From a checkpoint of a small mixture-of-experts model trained on Wikipedia.
Size: 9 layers, width 320, vocabulary 4096, 58.6M parameters.
Experts: 32 experts in each of 9 layers, 192 SwiGLU neurons an expert, 2 picks a token, a softmax router.
Training: a variant of Muon for the experts, 1052M tokens, 4014 steps.
Below are experts of layer 6 (counted from 0) of a mixture-of-experts language model. Rows are named router (the router's row for the expert) and show model dimensions 64-127. Each number is 50 + 10 x the weight over its row's rms, rounded and kept within 0 to 99.
After each expert's rows: a language model's description of what the expert responds to; "raises" lists some tokens whose logits its average output raises strongly, later layers aside. This comes from a sample of Wikipedia text that the model never trained on.

# expert 24
router:57 58 41 53 62 43 70 48 50 43 55 55 68 76 46 45 49 43 46 41 45 41 41 58 42 80 70 59 58 28 44 60 47 40 38 67 28 58 43 36 47 45 64 48 47 46 61 32 41 43 43 44 31 52 53 64 73 55 41 55 31 49 29 44
It responds to: Common nouns after determiners. Common nouns or their final pieces after the, a or his, such as game, family, album, team, and "b" starting body.
raises: "and ", "in ", "(", "on ", "to ", "of "

# expert 21
router:41 65 60 55 58 44 62 48 48 54 41 36 39 60 36 48 59 47 44 35 47 43 52 48 33 66 43 58 55 52 39 56 56 40 34 52 39 73 52 32 52 55 51 45 38 39 45 51 45 36 52 60 45 52 55 58 68 41 54 44 48 55 40 51
It responds to: Table pipes, line breaks. Table cell pipes and the line breaks ending table header rows, plus closing parentheses in numeric tables.
raises: "\n", "\n\n", "en", "| "

# expert 15
router:41 58 40 38 51 53 52 53 39 68 48 54 50 56 44 36 31 57 49 46 39 48 64 45 49 38 63 49 46 65 52 53 38 44 63 42 58 38 43 67 59 59 35 56 51 56 44 49 70 58 44 47 73 49 50 61 54 66 50 28 73 42 44 50
It responds to: Sentence-final periods. Periods ending sentences before a paragraph break, plus line breaks, heading equals signs and word endings before colons.
raises: "\n", "\n\n", "; ", ". ", "- ", "."

# expert 23
router:55 35 35 59 47 66 55 53 55 34 52 68 56 34 44 42 32 72 37 54 57 34 53 56 55 30 57 45 39 61 59 72 32 51 44 40 40 37 52 41 54 47 61 51 39 32 43 52 56 62 42 40 49 60 52 54 46 45 37 33 36 59 46 44
It responds to: Coordinates and punctuation. Degree signs, decimal points, dashes and list hyphens inside numbers, coordinates and infobox lines, such as 51.45°N, 3–0, and k/K pieces.
raises: "0", "08", "07", "9", "el", "00"

# expert 16
router:44 37 47 45 46 60 40 40 55 49 48 49 64 59 60 56 55 42 68 38 41 57 62 46 61 58 42 42 61 64 42 62 43 48 47 46 34 56 38 64 45 55 52 64 47 52 52 46 67 44 57 47 51 49 67 61 60 35 39 52 67 46 63 36
It responds to: Word starts after articles. The first piece of a content word after the, a or of, e.g. ed in edge or editorial, Man in Manassas, Mus, Th.
raises: "r", "d", "i", "n"

# expert 25
router:43 54 46 52 62 51 48 53 64 50 55 30 45 61 61 41 51 33 48 51 45 52 46 63 41 49 49 64 51 58 74 49 65 65 44 58 57 37 46 54 38 52 41 54 56 60 50 51 32 59 54 57 67 47 58 38 55 50 56 53 37 49 50 63
It responds to: Digits and infobox ends. Single digits in years, coordinates and codes, colons after infobox field names, and paragraph breaks ending infobox lists.
raises: "-", ".", "\n", "–", ", ", "; "

# expert 26
router:40 47 48 40 53 68 58 35 56 41 55 47 32 35 57 61 49 34 39 50 56 66 58 27 36 32 47 42 52 60 58 57 40 44 36 57 46 40 38 49 55 37 42 55 36 73 45 56 69 63 50 50 61 56 41 65 59 34 58 55 53 47 74 62
It responds to: Foreign name syllables. Middle syllables of non-English names and words, such as al, ani, osh, ovi, ah, in Makalu, kaivalya, Vakaruivalu.
raises: ", ", "i", "'", "\n", "y", ". "

# expert 12
router:58 56 55 56 41 41 41 42 49 65 41 57 58 48 34 52 52 60 40 38 54 53 36 47 56 51 51 55 40 64 40 39 47 46 56 27 57 53 71 44 46 33 60 55 28 45 28 60 26 63 62 69 55 37 55 56 61 43 60 54 50 45 40 64
It responds to: Linking words, colons. Connectives and introducers before a phrase, such as colons, as, and, called, named, like, plus "ac" in exacerbated.
raises: "the ", "R", "S"

# expert 6
router:47 49 46 52 39 67 52 46 40 41 56 44 33 44 60 40 49 75 60 41 43 37 66 39 64 45 47 44 49 52 48 52 50 59 50 52 35 29 53 59 57 61 54 54 46 40 48 71 33 40 58 50 37 54 41 54 55 59 65 53 31 58 40 40
It responds to: Word-initial fragments. First pieces of words, often capital initials of names or prefixes, such as P-edro, L-aterrière, s-un-dial, un, trans.
raises: "s ", "il", "av", "aw", "ass", "os"

# expert 3
router:51 48 51 51 56 67 50 54 52 66 45 61 72 54 51 60 52 65 59 51 60 51 47 49 32 45 58 49 62 61 60 46 62 42 37 33 52 46 52 37 48 42 47 47 60 51 65 52 51 55 72 70 69 70 46 55 51 53 42 46 71 34 42 61
It responds to: Mid-word fragments. Word pieces inside or ending longer words, usually with no trailing space, such as Theraphosid-a-e, legendari-um, rele-ase, and year digits after 202.
raises: ", ", "\n", "\n\n", ".", ". ", "; "

# expert 27
router:47 43 58 33 49 54 52 59 32 66 56 59 30 56 59 57 48 56 66 41 47 63 44 57 53 49 51 58 55 47 43 46 48 57 38 27 46 52 62 46 51 55 33 43 52 56 50 68 51 62 36 49 39 39 49 52 38 43 43 62 57 42 56 49
It responds to: Inner syllables, table numbers. Mid-word syllables like en in subpoena, os, er, plus numbers that begin table cells, such as 28, 39, 67.
raises: ", ", ".", ". ", "\n", "-", ": "

# expert 4
router:48 65 28 58 44 43 55 69 39 50 51 41 40 28 59 56 44 68 51 49 55 48 44 56 36 51 25 34 37 57 57 46 68 38 36 54 40 60 41 51 53 37 60 60 39 29 61 48 56 43 46 51 46 50 46 57 53 40 52 52 56 46 66 62
It responds to: Mid-word consonant clusters. Word-internal fragments after an initial consonant or two, such as ap in photograph, ag in averaging, and the "by" and "with" tokens.
raises: "ar", "ers", "u", "ing", "en", "el"

# expert 17
router:66 53 31 54 48 28 52 50 51 60 37 38 41 34 57 54 54 50 62 59 50 35 44 33 32 54 51 60 43 65 48 59 41 40 61 48 54 56 51 56 69 57 44 61 41 57 51 49 65 61 32 46 40 47 56 48 42 52 61 68 36 41 75 51
It responds to: Word-ending pieces. Final pieces completing words or names, such as el, ell, ion, ement, sion, often before commas or colons in infobox lists like Country, Champions.
raises: ", ", "-", "\n", "s", ". ", "."

# expert 30
router:42 58 69 46 50 31 36 59 70 69 62 35 51 24 64 39 47 46 53 49 48 49 35 57 49 62 39 40 44 39 46 62 45 45 41 56 48 72 54 50 62 41 65 63 32 39 48 29 63 62 46 37 51 62 34 61 42 61 54 46 34 60 55 58
It responds to: Sentence-end spaces, stats. Period-space ending sentences, "us" pieces, and numbers in sports or election tables, such as 000, million, Qualification.
raises: "The ", "(", "In ", "|", "This ", "It "

# expert 2
router:48 35 41 49 43 35 39 42 35 54 41 55 39 46 43 63 54 55 70 49 55 47 58 37 45 68 36 48 65 57 55 70 54 47 52 62 51 63 43 50 46 62 45 39 40 48 55 56 41 59 38 38 35 39 51 37 39 62 70 49 45 55 50 47
It responds to: Word-initial pro/for/rec. Word-opening pieces like pro, for, rec, pres, plus his, her, one and table pipes in music and album articles.
raises: "b", "c", "m", "t", "l", "p"

# expert 5
router:40 62 68 48 37 56 53 57 28 38 50 42 45 49 59 45 59 41 55 52 57 34 62 38 65 39 72 47 43 39 45 44 53 35 62 40 32 51 30 73 54 53 62 41 51 70 51 58 49 44 45 50 53 70 42 57 54 49 35 46 62 47 42 48
It responds to: Verb stems after be. Verb stems and prefixes after was/is/were/be in passive or predicate constructions, such as re(stricted), cre(ated), produc(ed), pass(ed); also capital H.
raises: "at ", ", ", "in ", "-", "\n", "as "

# expert 28
router:53 38 37 59 41 41 44 34 52 39 62 54 36 53 45 46 45 39 68 30 54 48 59 52 48 33 53 58 56 44 50 25 58 53 44 49 56 64 58 40 57 38 59 50 53 63 46 40 51 53 47 32 46 42 45 55 53 64 44 46 28 50 34 51
It responds to: Month names and copulas. Month names in dates, as in Born: December 7, the verbs was and is, and v-initial word pieces like vacated and veteran.
raises: "as ", "in ", "on ", "a "

# expert 13
router:55 65 61 42 48 47 41 43 44 68 58 61 59 41 34 53 60 47 62 47 57 42 48 57 39 38 49 54 55 50 52 46 60 44 45 58 50 46 50 31 46 30 48 46 62 62 37 36 63 57 60 46 66 46 48 43 43 53 40 31 54 48 40 33
It responds to: Line breaks and Latinate stems. Newlines after list items and headings, and Latinate word pieces such as ti in victim, con, fic, pre, spec.
raises: "- ", "===", "=== ", "==", "====", ". "

# expert 31
router:46 54 74 57 36 43 81 68 67 42 45 55 44 34 52 49 45 50 64 38 62 50 40 53 55 47 56 29 52 28 67 68 38 58 38 53 45 36 37 50 41 51 53 46 54 64 46 57 52 55 61 64 62 40 40 64 40 52 41 43 51 60 60 49
It responds to: Numbers in table cells. Numbers and decimals ending table cells before a bar, as in 1972 or 13.350, plus "mon" in monster or monitor.
raises: "| ", "(", "|", "– ", "- ", "l"

# expert 29
router:65 46 70 47 56 33 37 43 58 31 67 60 54 74 40 39 70 67 31 42 56 44 60 64 53 66 52 43 44 40 48 55 42 48 77 50 51 41 52 50 24 41 60 41 62 39 51 35 38 54 63 50 61 29 61 39 46 54 56 61 29 46 42 42
It responds to: Prepositions and W-starts. Prepositions in, for, from, during, until before dates or phrases, plus capital W starting headings or table names like Weather, Wards.
raises: "the ", "a ", "S", "L", "an "